From a checkpoint of a small mixture-of-experts model trained on Wikipedia.
Size: 14 layers, width 128, vocabulary 8192, 19.6M parameters.
Training: 399M tokens, 6083 steps.
Below are experts of layer 4 (counted from 0) of a mixture-of-experts language model. Rows are named router (the router's row for the expert), gate (a neuron's input weights, with its number), up (a neuron's input weights, with its number) and show model dimensions 0-127. Each number is 128 + 32 x the weight over its row's rms, rounded and kept within 0 to 255. Numbers have three digits each.
Before each expert's rows: a language model's description of what the expert responds to. This comes from a sample of Wikipedia text that the model never trained on.

# expert 27
Description: Surname/place name endings. Later word pieces of proper names, mostly surnames and towns, after a first piece, e.g. Pra-tt, Co-log-ne, Col-etti, Wy-nd-ham.
router:142108136134102170070185169088131081145107109145134092104095090165096202095098165093141147154141113162157081070130097143162105115141159129084172111120116118117145126129112101110163138091120083141092080085137156110136148143176100173082175172153084134106100086131143162200093110179159179120166160086149102110165154082083098175092087099137104100090117099082170128105164156100117118071156
gate0:124163103133111196089153208174121128076211132131124075122142175192098080079085140083127146169147155119131046122179135137086125139186130118144112158134089139161115174116151147074118105147093153116116161111140143082159156095130141112173089125164066124119097166077118122133134166127084196130168121119134082146126183126100096122161111130138124112144087169113191177105109108125123092152134
up0:098131130089098095148144011101105127124142077164149113107110121099160110146144119204163117161110069121145169175073140111123138136125100108110115121131149152117116084152148123131089142130162167067158074159119120108147082149073137138097088123091135139147117117161152147141129139171138097063024104103113101089132119173120159156159121086143144114098133047130073101114080141132112080158068
gate1:182129151136118158081105152131132166106095077152091166104176147146084176135096139114071145083129105120090146141107118131153091146149077103101133052117118186153083169130179103094137133172122134073141135125133187088152153174153150119131148080119095096143134135204100132112112137179123143169152095124081150132102211072075102146149145080174174122141109087153070146166180148131140171118111
up1:140121085167129127122122114096091190132122126142152131165130126116117129147134117059140100150119128101150101154092162109098162182094168194108146097142068127160081149118066160096191178185126134197114109143106126087111159097065120191079112163146153089089117156122058094119096075146149162125093147165103133103145110135109137207091151151094140068138132133128199121146062121100133159121108

# expert 54
Description: Connecting to and prepositions. Words such as to, into, from, would, will after verbs or dates, especially to in ranges like 1859 to 1967.
router:089113145136112137075175147103148087168096134140161087103109088175069226064125168132182143177139111117160082109115129166157106135140161120097146120104102147100180166135117091104155145096084100165166116081132175103122132120172107155122090148154091162100121072147179174179104093161142171110170160117139071106176132079101112193122099061156148103110122120088129126110144166137096113109123
gate0:106100123184102061170128088167176131151107108147134158183121100087090154067128129165178075145140096157091119189109128124081143174090068166069153115121122145121164134099164084081115125112136139158117123125138186149120107132058131129131158149082151130077097159123100129166151145097131170151125142114173071064108142108141132135123141132146186149131130094048198123097064162099156126154129
up0:155123161087220171067165127148102081107165117165158141104116134127097111214112176115087165108172185124147145153123103103191106100144161113204094158132131107126111159169091124146162164088161141071120110154149114119100140149162091143103122069216101133147128152057132143091089097136142094113170153123122129177116127127117148128120112079055089099131128103082136123155155128140110168114139
gate1:109141102136075153076161100163099116204124054101046075081181096113166168110146082082095119146161138069148211131164109103119121115158114208110150112088100102145149123114136141148144125149122112118163104102134155100144135106149152133136089138139101076115101103130127179159122124146089091120160094098119137095075110107148108125116102172139060154149097108081199112177133114184132128087116
up1:149134113164128157142123135131153134092109138145105123144107190120174130117181116033204199081141123129147098120110185171158171128123161112132154107190135098155170139085129189112127146066135102158112112156133139152158226079085188091129064151111129112131141127148115116090106206132165136114118167133141139113098100090135123151112164138119132155112037139147137107104136137158127163072111

# expert 16
Description: Copulas and word starts. Forms of be after subjects or commas (was, is, were, been), plus word-initial pieces like be-, un-, dis-, as in benefactors.
router:096128192143126152103196200087158066143107095143127073116134086193107138069107142131122151154132118150148049108121113188136110103134131096098185109125094165125159205167133097114151188093102094137188116121119136105113154147148123157115152124126117142123093100135168143123084135175150149103148170134182093097161183092038109161093110090124138093074092110116134120135137170102091115124139
gate0:108150172090115169132089134111123074082109149170135063106139059126180156172142150077084128188127080105139150091072136157072178105170104099108124091092148121149138099088094142114071108158086109141133139110166192127179156111124115123126103163118152071129153098102130072119131124098159106118069147150097105125094188174138071171122077139138080156082101113103098122124140134127106061105155
up0:078110124183168183161165107129093124142135090066124143160141103129192117124141167107108090156149165152138121168196166159093164097108127157091134174116124100124097134145127149095143184119095154156105117158146084171156148087128087147080173124166088099155136108174146133115114095118188173131162158150127166122137174118121165125147111119155136181152085163147118233155062103076137070108171
gate1:129182075089109142128155158145109074148141126131119102116131100185114144116164095132120138188037076126094159129094096184133119129180086144101106153081137161100127106200095137082134095097151126176151147066111184166117072145157095122137076136154100176133131104079128095120165141129111093073097100124164078176069133115152132081119147117162150151093125111090128100125142173062089112099147
up1:182172101136122113178171142099105131085169129115130122065111150159107098064165126079165169206104163092099096156115115157086168093131120093144139116084095123102101075138139099115078090136091104143149187114074150142098137144077133213187169138141114104128125106107108088098127145163113145170117113166134118207138124094135113114101079132115175142097194138142145179159155160129094135076123

# expert 48
Description: Prepositions after names or titles. Prepositions like for, in, from, at after a title, person or team, as in Member of Parliament for, elected from Minnesota.
router:120114164132108117101156174106142089177102105138183089110145082175101177121122160164165175125157100147156068103123131149156105116122164117081141108081121133117140140142158085084143145053111077175174112072081148104149128140172106145112153115154073146088108097150171150144136131170161197114166168104173097084155157085107103174090100061130128105077115119093139128094192149115106063117148
gate1:131084197118097132080140111137101108132089105138066133107149115202100104145091089128139116115142161123121154070121133060109146096085125106139167097116086124097177120088132124112169145153126103082118137094126163152141109128117046101114140168149104105093125053160151169135171191107136172101056108184144087101084081129131107127116147131146110096135091158190120130076052163071098131126146
up1:097110110081073130220114134121155109087153118110139163124105125092103117083120189176163142164124148101138133126151108137171159085161059099188173115106116074091134154115125119128154144077110214179146146082102086146145141116112163079094107129124145096055095136122132107131106143104064107120135111169102128106142139052147102154089171143132105136130064172053111147123108106164102106102117
gate2:171165070154087148159104136186101150184064102169146086058121142130109107111185156133146133193108124097142132162145150057104113147134148091082057173114163147098139104081182158108188136126122078095123159134137127108088120164109069086143128143174101124123126151149094117179133124158148155113085112097146112058159103157150060152098108147082075145114139126122090146107068120140122129119100
up2:095112150152131126206136206112143080110092152078120127105095163121148149064162117138101105119177122152109103052111154128103143104115076127119170130075148216087146073123134154127126152143120100078097159089175101129080126128175117098133166151140124171159149130169125117145110157124125156130103076110101152154108163069111127108202142137131126154088125118128125202180114159191138055150144

# expert 32
Description: Credit and attribution words. Function words and punctuation introducing credits or attributes, especially by in Directed by or EP by, colons after Born or Label, and with.
router:067117155171104157100154164079126114166088153197129097121119120178103156108129209073156147141167116126144087132086098158158098115105146129088166119112095110103155140137143069129131148107123138164185096107091171114120167133147109139136100105136095192117067112160163176182112119160148146089155177118156091085162152122120099153096102067118182065099086089124165064065144160132126119112135
gate0:167069123080144126141196109065118127153064133154124110169190115132140128107200083074125108134135163153199080146129131107134125122091181138095155096110128158171098114064141131166100169062118104158231097120112168093149117160149143169141104076130155139155093138144148217096170147089113105162133164155126138161146127107107097108148141113170098117125146123168126097142145155157162129134152
up0:142155151173154171115082165162092201115131120124119114143072142137147141142043135132184147174099140097097148097150126181130151101132130123141154117078119118054131147181100125143134139146135166077051109170150124155056138083136089116148128204164144189163155148153122084163124061106131177081115115097137121115132123119162119126108156133117115107155166172081117109124073112106065114064120
gate1:127091147162131164118133120115125105128112095163162129122146157123069133155121154181182138103090123130146136128211102091097076127087188122084172146091129108111077108124105166117110067116141158085108104142131182176146108161122113099129125106073147134086145098201124148117125145174074099118147126096157116061078165160169129109183132078151114146027156103115104075108096102175091164152131
up1:116116085089119088118126138133119163075105121131100088116102080136126175101116135171171131130153117108136108086071125061147116119143074115193118137116158077109127106167149114138156104141127110116120113090105118113100102132075183197077105182159127074131110113100098135087127112145170126149122133144140127210223136157158099173056117103127162128148097123149109097103107154118125154109007

# expert 45
Description: Table and coordinate digits. Standalone digits in sports table cells and coordinates, especially 0 and 1, plus some line breaks and capitalized name starts.
router:101122174155110150096148138084147103157129114131143088096136058204097165116107179120142157192144099149166086047091141165179117109166199113081145100114128160101155150144142086132163169102097128143141082126133165082106126148202088144093124181162092161096113108154142165163085121167162158119189174107147112082152155090090097170101112085129158097108097109095148119109138152110107115097146
gate1:161152139103046130111132161137158102148111060109078063123121204157135088144112200154117139170099144125111124073092099168135128135169128115146111161102088156132098147134111073188124096151175129130162099144167128148130094143152156098103085190150131154108098093168107139139169089088188117131161141099123070159084178132193120119110142151145131068119141165136131133091103200111111168180107
up1:123076121119145108089131151129142119100141127142166175044100126133115129080138025107095107100150097109143073168124123094101104138096119123088144125123131096070183121069140121115116133130143108148082143068122141153158127092093093186142116120168128145172165167065180110145102170117143131120099146133163137109118082154073156175170117134146102113037132103123178164137197095174119084085118
gate2:127152135144105101120089152134122158095085157126116136148189099162177134133095092122178132169130101139119123070125134056174109060125130109075116138125148118183146121126129187164124175137069068152137191160101118094079094120182118080144159130190079121128116126150117155102106094165111169175145146139134122105142069105094158094185142153176109076108055149148208128134096155124125100110101
up2:149135148117138136107132120130100209114106147111132185142125142155214142117092138144143120147122139132173176142119139089120113049119127175072096180160135103175113137112097140164119212153094159140123069158145082085101134098136109100157094119154116119143166136123124134109127055078146207115178142116107136110148080137070162094173149127175146125141141185116178077180102167180101120092108

# expert 15
Description: Line breaks and headings. Line breaks ending table rows, list items and paragraphs, plus == heading markers and sentence-final periods before new lines.
router:106194131165101136089132208135142083175127055161161112103098105142119152118121126119137145157127110131131105137079122155157075125137139153088217122083115133103163126140126118129165164125051140132127083083077123112092148123135114159124117126123082245117032119139210150118113101166178140083177175116130121119149161124123108170080109118134131119137067099122153143137118131119129131155143
gate1:130176099147092144112131124079088118157081072148090107119173118102193101081130167121157098089085187156102153125176154186104105177126128080118158114141099166138199129161092128098103094151139132069133159173163183136129147120152126093114166087137145128115107101113101149145178140131115093109205116081109061153182121112162133199081115124106130146101119084143162158164089163138124120135061
up1:095112101100152116159120137166163100091153155147145151136166141155041102187076143149073139177177137088143104102075116125179087110137171138115114156068131152138089106087141104155119134087104134237135147097087113166140143102144122142153121116101091128107105157126120135139117135188131126157140166128142241078137141139115131098157166066140142080145104146090074107125141093124100143093182
gate2:211171146123127167117123146157122093177118133136090086144076114173123120107121110155115100149109059134065132128123149082146157129138112147072161109152140118084065125129084168114112091176144145117108156115094102107146107114121063104076102153152091107137161092122179117046079135177151166137167086141085081070165104161129158142117111157122077181158165179158099198117115113165155120130134
up2:084085081160086082100103137120124138095135146130170165106147129134108178143156164080132133096126180111188087127125124194091064102131125110149123122147133120157168106169154091184167147068097122149139087103159202152096171145100169139166151149078153127104093160144078152167173104087143083095083172095181164176106147094138089124092153113133174091123071098109139094148121108107077112144150

# expert 37
Description: Infobox field colons. Colons after infobox field labels such as Studio:, Label:, Full name:, plus by, Born, Nominated and digits inside table numbers.
router:063110164155120160087172143104139090127112095158133108101105107162084164132097159101143153145182087155180109098097123145154092107130157116100149125088134156110141134148105096129135160124108119119115119094080177119083155120149099141133133146134068180119083097195166174159099125148164152103146163128193106064162180111123100153093093049139201103103092121087185067059143155097099123101150
gate0:121142096147192124104155141156119132146120123101094101161086149213107152201103126107105100113158070156177179100107131171094123109172130046100161101111140129218178068142093176087143133065123098115100093145123142158165178089093100130165047153128126106153118124110097128128126099107162128080098104131141099168126157055111072129103155126108137139160141135106168146122094154145094127133140
up0:112072093097110124090175110087139138135138159142127134057180120100194093111178107098153180106132156145162109133091155113101087121107085158105082134116112168104096145109144117159079136164134094096144158143130131086046093083145145195178101075176091114134185122203154130138165135150102139181164136183107143119114164155159179150155102105170126135168132126152096115123165119122084188087128
gate1:128115119186142143112088095115167146135158106166154115126138122112097104212175116183119165146136127103185158120112162055128114094106096133074076142146103173151122106115115128174103141169112109113176129138095170115182066158086134124179144111127136145127134103149178129199132151148081103140143108085190138097160128193146049099099173112094220133125116163086152135164113112150087104127142
up1:104121094182120191118086083129142139098121105168176116121139099110094165214135090146162124183143133073167173125129147097078151100113151163108111159150136128162142083132119110162097191174107123111156144117135146106144080150055144128152171111151156088147140091160178108202106084114126089114125146078184136122186148175132050112152132087103159121123138136066154088120110110171093115159159

# expert 39
Description: Determiners and possessives. Articles and possessive determiners before noun phrases, e.g. the, a, its, his, their, plus possessive 's after names.
router:074123152180100120107167143101186125156159123209129071102093106160087124108072134086149144132122143153132102124139134160151120105140149136126127114100134168114131142169140133115137126024075145149139124114068141092119157145162075132135137191146123129121096078144143140160064114138134162111222184103173122118153115082100098149120079125186126113113113084111189115040149162102083125155132
gate1:150140097163098116150143165077125075111123125136122134169158082133199194149151052087077142154097125118139099112118136125109142124103125175179094070141112109114030176098153144169149152079147213147153078097162107165159141137121134109140111130168108108087165171105126114114096143145139128140091140134149142118094068101123075115113046181136090191129136110111120193143139104116121116159137
up1:123114070101174138054170125127124144147128205074072137181172150127092136108103144129132082099141083172131136171121157140176101144159142118091151107123181105182147110120104100020114080102107132130148151146087105136102152151172188072124107145109137176121123103169162129163176109134113130086166147100133185096154180192135171077138154077154140108113139141132142088151151153115120096142119
gate2:158082154169175091103133143132112156119137109151185179122112076205130124141125118151128117141136091140142132164144147149083153088137146124108125150078166097111048167097129113131157085137125119112102128146154129131194097087131083129068193113141176100175053126074170132106173102099153167103109150151151076106135119127203162176105125070192124167150080170066136119111122113115148160144128
up2:161110153134107188048177077168125108143140123121107108113186097116099078139150157138129153078072124126116199151098107145134139134132111185132126142112089120105180168073110085133140124205123156095156216095182144101167178103115152190151109092159096170103148137124152148120166161139104070124164122151115124098113137107126196080137140156137103121162153096092118125137139151160060097085129

# expert 5
Description: Digits and table pipes. Digits inside years, times and percentages, plus table pipe separators and street/unit words, e.g. 1991, 0.52%, Avenue.
router:100110190163100133079153159104146098166109126164163092092110080179088182086097147107152147169140122158152094090092140157171116113147146097090149110108116148092132164180133081109152169108098109161149096102120153098087164128181094171096116136147081163108094092139155171181093122177154176100180179113151108105178179094084108184087097061130149109099098101104148106121154167118101095116151
gate0:098108119146080133091093127148076121085100146095163133072121127109110116122181132105095144107129183172123141078163115074184137063212131142131235138136118157159143147180149113112155181112104164165138150102090137174155161142179110141098187164142116141092135079136162091162126170131059125159144099144175197159128147114161112122119115122153171130162092154079122090139125124116122088165128
up0:134170145113164134139167153049138124175085104158163172163112148134120138127144137098144143161195120044173160131082146166135081170071136098118063170108134106174164120103133089157133154127122136111127094058145097139121153109107070134143123106096110126086138145175096179116152144165172076113110181072144125123194138133154118147189145156127136165128213131110191138172138166136149132116127
gate1:135173184135091173059098120106054142107147152150167105167113184098107111136107175161150124108083141135123119100167126162123134134113125094128130116152122114139074128105136144140198184127138170111149224134123074091119151141127127154120124075139115173101142069122129162121175175168152128104206124084084132158131089098120135103114126148118114084157079089102140106134107185227160118090107
up1:131127139127132099114119156149119070135127088111031107139123133126142149093109132106129102111140055136072084168110121116153178082165106172118148186087138140071152127154122110113054124162189094121090143192137130206108089122151127102114157165084101132100058120137115106091096111134127141131116172117235148101133104147106104117102116130113139167075186106125137138143090131134132136197178

# expert 62
Description: Vowels after first letter. Vowel or short syllable pieces right after a word's opening letter, as in S-i-ouan, S-u-garloaf, R-i-jeka, S-o-ftware.
router:095187155180075153121142141105121120178114103118162136135095096122116149115116093142138162152173158143177107073140154109157061082159174111124176117087111166085166127173100093078154137107094104137141188100125178095131171189136123118098043112143085156096092113173161199170100170170130127083113206080116125095114147114095139157087103130136129118100112138109128089114143162110117135144186
gate0:060143132140068154157095057129123119121086111074118147136156108104152112095131116169100154065171074134088145151127170127121112113173107159096151143056167111151119117203151091096099142113177125129149109153119142172158143128170124092134125070172104198153107110084172106119154145161136111039106173184099116149085158148117190141067121148150137095112132127096116100136128094163114114160179
up0:159154083134106144132213100149159090159061126121119092172140112110152088114171137151096197120133139128065125170147174105130091120130090147112168107068129101147087121075115119135157126155170153122144109155138118142159132130184131132115146062140108168135092112033133107120123117100146115119136107165088243103121117128117106089092079165138111065157102159136142163079159154150159135170170
gate1:121143132152139121095116193147065069149106129096204145151135099092150172105167105067117122154164155138096149132073111099125060099153080143141110192130148103151170131138107107154176151116152061144170102053155080150168099146146123074112151136102143087106144075137155126113154170108161119181153184109136130088094116117107160163087125117163055161135139156138125080109161137127133139055131
up1:077153183143078145127140137099113088109110137136149106216112126117160096105104105078112080124121124136095123141115082123141117170048117115152165167117096061137150166175123165148157139188123165164138085167128084120175167167103155064073124115178159127024160137107142112102145181104128139127144103118120170064146113158116139157136110111122141090068133124186159092101100146115156118160138

# expert 34
Description: Numbers in tables. Digits and closing braces in tables, statistics and superscripts, such as m^{2}, scores like 22 or 51.52.
router:112106197129107151095152160092119088160117110148151086092109072172100168099080145128165148156149098146147069073116159154162087128165155104079157117097114157077137147162124081113161160106115072147129080090124153095107133154184105157070142149156103160103091092146143167156107140179141174080168178108168099092180152108081106193102089077137164092095099113084145112130153154104110102123141
gate0:155093165161113121162117120095155115125173093074131149128084148131140090095115152140139122152137129089189128161152108165155169098196135133119119146066101149087174079095154084046115155116146063127102112142179205108125133098108126186122058132187138113116116131114128131138138165106106127120088123144192067104152107097174111159190106113153095152161097125139144122142106166064151101166060
up0:158130128119155144138146213089191123110165097110106191104128167070123091098110105190147129141092198127172095129132167072143100155107139111113165121112100218157184126133178153033131116162147119118081113104115121103121131118148148141136113166141132173108155160172144157153157160114104141102152068113191186160088103110157170124140115104126182156160132110109112132118120119066124170104164
gate1:127136154050123124105141150121016061060149143149117096089122208111081154105104170179135130164093099184111163105157120153140112086183141129115153125129155137103167095149127160136168101097120134181129112166058146179139102103120094173086152167125191088078145126107138151100107133142137162153101122102142126093123124092146144123061105063132169131112133180138168125098140108097151113129131
up1:121114090181137120115156137129151126109165112139146088116173134100109136157068141227136101115068160147060087130133116135117159134158192168136134173135136167122144203180155104102065167139138188148088162122054127184151093167146146114134147124111082095127133156150170095133120174126121116137157135138182125066118142145165158085119133108149141052174107099128127062118116089159085107128111

# expert 47
Description: Digits and ship suffix. Digits in sports and score tables, plural s, and the suffix ship in township or battleship.
router:105104185149110131095158158078141090162112101135195072111143082175091194109091173126151154153143119165151087069110146154175095104166155080095155105115116151104157143182148082113167167094095123175110115100140125106090157153181107170082131153148094143109119092153156151168105173160147176100181170115151101113170148075072107173081086091132142096103118144105152110104147166111100093115153
gate0:107196163102103189124173123124110072134173151112132136136101145099095123164151128118100105081097114133138161058130135106182113121126177108129093118097087147089168209161195121174158105144123143146127150114145114093031204161133114148136103095151109091138214160132101182146149160142106136117147186151095094125121080139095117179080152110156103107125181127140134087122113136088101103104138
up0:121174084114077152110148137158119144095159163115188113134113153175122125119130192159150128125103143126059126068136140107098116158183139198146106124102142120191134167173146119118160087132147168116106169124096151088135188159132128124163121194141108169135182158115083097073113174112124180087148113170092144155061120150158115108108042086135140131180166109075072108100173128121147156121118
gate1:115149123090082076168128131132137212134149128139092148087098090137124200155101176132124189076114173133127181154183152148159153087161126133108176115136139162128115163131118104135121142118069150119139092120089167179165210118126159131145162086121088165105154099158144079124089100136162109157148122141114149105139131117185149099094134166124161032094074136086123105124064164163129080154129
up1:151058131076103132115110127136122135143123101119162128160158143179044186103170127158120116139123078076112105097123113130135109083115135133132131167141169104161102092112230098149116127127085106211087129120114117143114106161160097119163107114138146126161097069107064171098140139151131038120114159115193157106054152098131153118120158156099043138121149104196117131116119157127122124125154

# expert 51
Description: Verbs after subjects/auxiliaries. Verbs and participles after was, he, had or to in narrative prose, e.g. used, allowed, formed, has, made.
router:097154094161145144112186155117106138147113060128141109142134105174109165115125126086148156172155119163198072117111074178147116110126180121107149078127145151072135137120096059066133172040103070124138057107057133077112206152141123121101112144125128125119105118152163149142122174161119142101141172099201089126137124075129099146106124081180124144118094112148134114116142165108093093124143
gate1:144117106143138105146166151124171109128131084115067110158105146156154139159126121172161089154149100180106073135147130085068140081103147088116140081124169182153071118138056131086090166117100111084129120135070122142157146079091153140106132090086117187175137131130136161134096176143121144087079198078108179047117087102130120093123175105162152184131121147084157131113148161150080084126144
up1:154068135114159125150114113140158109100162155149106189160135038176141130088113098090165091090134108076169149126080128140189122113114079156140181076118168172125084127148177089076144084135161151124162139170148122121174124104138071106146119090132067131149146185136145137064089147142109148110135160118068122087104135107120146147135123137113123134054140176132058172127185131147085142086104
gate2:116149064124155113119213096151079112151131123129113130137137099105097140092125157186113149115169051170156099197109133128114099185101175126150128146130186114096107082168097146135113160041096144065118062128060147131109113141115111180041118112086117151105130135148107088125151163127180151117097145118121152087173101081139180128129127127182144149110092111112088076123127114133163151132111
up2:170141121155168160121164103160093101185210144132153126169149086103156149078108101165114131171158119129088136159159150100112055151090144135149145111180110076120133123147148127093111163075111134094120070110021113171154097062078098167116087147117143130118110117140120055121109174143132134084097114123114111127131110120109194162127071146139143128174148115179155128077092103108181124114166

# expert 12
Description: Table numbers and name heads. Small digits, commas and dashes in rankings, medal tables and votes, plus capitalized name heads such as University, League, Award.
router:120151159145103132093177152077127083170107133125181083088118066175072173095088160112144150154140125138157083085118125156171106123142163086077151094118116139103154148180138069104154140083108115160146123106132158088092140140175093140097111161151090142095096095154134160182108152181164170111159173114149099098182165091072092182106098066129149093077112079101144105125121145136082095096154
gate0:130175160123106159137207161125195130152034148099108115088119137087092129146114094104130138116155131118151127099142128167119123158172132111086134144117175069128110111105113132113102145131129111151099135116198213166186156151097165146122101107142146164102176115104114093161179044175156151125126177190163135057138110095126090109152088088150131163094081115168148115130090107143108100174157
up0:170067103148151158134102169123112174139123143088168131106136170135101085102157139131155095098071098126121133145093185132113102161107106146134142169115097182075098116084157054119199141090165094117138128158147105190098116075133108119103149126149164107129141177114146119136058107204193136143167099140155083152134111082127123142099139110113158123199153124148170159068186125192156137104164
gate1:108175114157113108159155135103157141139162081136211162160135127137135130109125091124088158073141148105214140142158099134194125178151159097122136166149159178079130160106149099107159081105119119176124138147154075061137106148162081106172116134088048112113133110111115048117079126111086176090183116153077119128116127139125144131151182109146122124090118092164119098124125117133091120129223
up1:086087151129136133122134189126142164133115158131130127082132133114153150120117131095170140187080136132133126058094191046132124077058116129139117137099144112207090080151155156083151093139105148148150163092130131146118143055105109147142127157080135103147153162170154198146085097162121081129117101060164159110104080166150137145137140063062114120103116124105142142072157165173136173164109

# expert 44
Description: Sentence and paragraph ends. Sentence-final periods, closing punctuation and the line breaks ending paragraphs, often right after a name or noun in prose.
router:118108139168109144081135162112164118173064117193127111092082110150049185086104120149146173154136134153147107112098132146174088106126126134092137127133132126115132165124092079116143135110126124122157120117087156087140141109155076125053105141118070187132078080144145187139107098146172135122167138090142125121149218116071098181083088081123097112091051131064181113129141140108112105095124
gate1:131176132135111094081168137126113129212133171087149064100094137138076114148086143170088104135098156152122139099073117093096141107136134134125146166127153085104126142103155122124063067088164122171092163085121167152171141123194123118144076099130101113136119113137152084105178079150103133173115132190084111089147159151214176143084161077150082136103111086080146147125113065134106138129151
up1:143092070130130140175096139111161100059152111144125122184139131110127125072152148098146136123095102155148101160125125221201116150121175126166091139122102147115124154159075133094153125139144112062082104128131100162146095118125105081101149111056121144123122168139076163119092156107117142044107187030163110108113116121131121099172103148107185154162133120140141121084126195150155144151073
gate2:182070174169164098071167109147144145137116093139102131097131199089071134115126146101116098133155169106089087094126141115128090135117155130113171023162110130100149141175137122095173128193083128182161169102120137072103171140105122122096203126112166149132161187155137149151144089133124122164124184097119159155110177154133088129080091086108105081132141125130129115139094125166096117059127
up2:078142158111121142105062137205161122072084176128092124087109085105093142107085163127136130149186130097131142158103119123165135146119141156092128170114099181129085133128105070154100121151137188179140182174069155150113105128134115175170088091123110163122166098182117164135140061136129099103155054152081123095083120150117106136155094139210159153157081103095136100147097153129139152146173

# expert 60
Description: Second syllables of names. Short letter pieces right after a capital initial in names and headings, such as S-or-aya, S-er-bia, Po-st, D-ine-sh.
router:103221144161090138124141151054128113197123099130183116095111089114097150136117107122144172137143134118192082079132126130179049086161156124128168111096097120087159126196111115118167136091093085146118183071125158130149159172145127139078069114121101145090093121161147187164095152167110143088133186102111117092116137087083128159118098133129131118084105158137135095124134158149100108123199
gate0:134105136164092194123147109124079140089100149137116191158095167075139118110112070187139111100133108085111103147109152115193150154143143133133099066149149090098143139151135103140163188133029144131160125101050182145140162155177108111063113115110160139159134080163134124120139180090121180100130096156044175123115115134059115093129119131139121091153143102136162118079138139128138107177103
up0:128090096110109112166083166139161074135105085127043141105160146130077133093097124129118137128060111131111085119191110212092126164125135138085114089160116155095144131103129123144074132115096088145087131138155180151131119080147166107137133147070130145137143136162105141148093108135066090170165105094103098088139210139124153168094071085102105093132120042138070114136161112094166145127088
gate1:154128164160121061133114076090132142131122082088171093177164140103160163143114145128130132161175072102137118142189136111159133056118131144066136116151093061159151151121114158091141172099184113131147107053107085157144125127169102135195189136090155198106148140145137171169093143154154189125096149083180097124151115115141132127171099188138095146155156163136098118125108091103094120099081
up1:133136086113108181134123147135134175123156185099091144148074108165196126123100137089087146140112142076112108105078116122160083098126137085170188127164142119123140125138134132182175117126189136157110133113150104091061191094145213110082175130112115094123050146133190145126167129133079109108091120136141164139123121167168155046081128082133142137088124153136163126162154142069120136108180

# expert 61
Description: Prepositions, mainly of. Prepositions, overwhelmingly of, and in, from, for, between, after nouns like Order of Merit, province of, one of.
router:062140127139116146072142128135156055140076127162130110121127121138114186061106185161188154135177122123165124139080153157156118140124167145110144131118089119064099175145164105106157144107102144131125083094141124053114135200147111148137124178140096151076126087142131135136097137245132156129156152107149084101156110106075113145129121102163133120094104146122169114062119196099072104121123
gate0:111187137145104148151103088086145178088127138161141091135066176101121103149151122152149142151158088062225143118140140121180136125081152129097079154180115157102143145126081153109176144137098177114081077133145073135113131179154124103177108134216117136208145151133078123158105063147098092121109164113149111075154168116115081110112134115176081122132135094162140134139114117078147117105116
up0:121128091071144162127096152088144142101099141180122112115134182084114116166102093186115144171173120069191118191072185111167125144110142145079137151132147140117128161095109184097134146121135202110147120162123095151123129134094121148176163186191152183181144113074118066125118186193117157112104148087108177115128114113088085089156101049153102143127115120135146125132099089104117133115139
gate1:141117092117150102090086103166088092157132079103148094146165060117142164122137140124157151134129117142127124120107069161162176158103172215114132123099108073097178106139142130152169194153116120106130077096120125119147094136150088162168135110158124091160107154091091168121170069183179073157169170118240132145105119084180147150094125154175103131133150114111118100079138091128111125118097
up1:126147114140106093102078151164161153157091131073074072104174115144084132108162148106171101052095203173162149160140105103115153108109112103103105088122131056169106139123181161140123150139098143210112127145134108161120104123097121133130149159131129160088084097119143087123124113095161119202131079145170164060120105159157118136087118124124114140076100148153101114195155119184145140048107

# expert 35
Description: Articles and determiners. Articles and possessive determiners before a noun phrase, chiefly a and the, also an, his, its, their.
router:078107149166106142094150149124168129158124125151146048086125086137100144102117151085155122122168147147124108085145146134166104101120146122113140082052136171067141173160156126116144132015071153144158131120110146096092148145152069124113124167183114141125131088182155123149069128137153152123175206112141128128160180056068107148120118109145146127113105089129162079071184147116108110142137
gate1:107140133126052146141133125097184102174133174201143139113130122091115102076138134063101111129115140082109142154136137113168150167071113081090123143150095143112183100112181163120150095147081129182151197115134138100150221091115117110186057145119165174117129084152163149157114142153151172185144092093096091168117147123102173141182084123159120133104140071117132141116147089152121169150130
up1:157119113132099141129096136186112158159182165162123110097130113085093118135133089096137153148095116121161168153121101124133125104080128106094091080137144140111150116090232114117141108167152129181078153093131151132136149101108099082159047137205149186171096145070126118200083159139153143146088121117075132151168146115090122092162082144150107133082085120172096127181134146131119191176160
gate2:179066146158101115087140113158106147142139081113142108128084191065155120135091151079108165178156154104122089152172086047124089127147142195089106118082129164127097122168143132075176128083104116112147174117109187103156155149101126125117109122104152104140109136128066097125103104116134144087117137106109095146138088090123036130149107129144139132210130132155088088131175157098101067139185
up2:129155178120157141197129152142118122117154078143137118096137203097131144109121121140099121111148150114137120149131156165190028162100138133119099143138179182085175107123118122140115142035118155130129138116127097085132207176105095123145114213131122084111101175098107156124107207113152074134126203128147122103144107133154080112115174124130097083156160095092102106154161071129151128131093

# expert 57
Description: Vowel-final name endings. Short final word pieces ending in a vowel, mostly in foreign names and words, e.g. Carl-o, May-o, Socor-ro, Arab-ic.
router:093111128175093158098149124143154055151126052167130092159107098153127158085117133123165132125209128159151117111134112125153072125177178115099161126132133123113137145156103093083163143113092093152138132109123168089105158172206136136111108158184099156113102088153156192159108145161173173103152152121190066091179132122099112168117082114125121118148120115087163104099191162089106087148196
gate0:124098104158140083103105094150153136176127115240156144100175103083105135113098108050119151108115045149090101143140149109129094115127127133142121141094115149153141165104099143119164130098138143107128131135140194102131094143120107142135136084138117129124129182134134162116139150107116138129130110145052095113172109163125150173104073130117120108177069230145091107100239141117076162097160
up0:129124130080084187138146190138089186094120106133147172114100143131149104172118134097139186129112169044147102088081106122162133106160164105158127093137101132122089057211163124173104103071130121098121120111094152188141167095143128135137091061122127094090093068143138082123090101118153129101110127112142113153092120106109121131117142124158180096066146106157163109129035127131131133141061
gate1:108136143097123108122108072095199096154105114076152102142081141137152109097124138135131145124128145114175164116150125103116088132157103097111130155090123137089158085176090150101100154125097119137169097058119071051136148146147174109102104225101121119189164135193083170111116152167078133137131107114075081114079053158120132179163104139131123139139114154171109056148143089089123122080138
up1:139129089121169162110137177112127188166168166176108151165134109105132059130071170096098187142073114081094088129112096129140147141102111158143136135113147105173084157052147098204141137088178154123086116155086165151122141119092089160094145096124164119102129110141146181129105142063121128093121120117131192125078153119175134049089119119153110107133131127092167189102081168163159124111103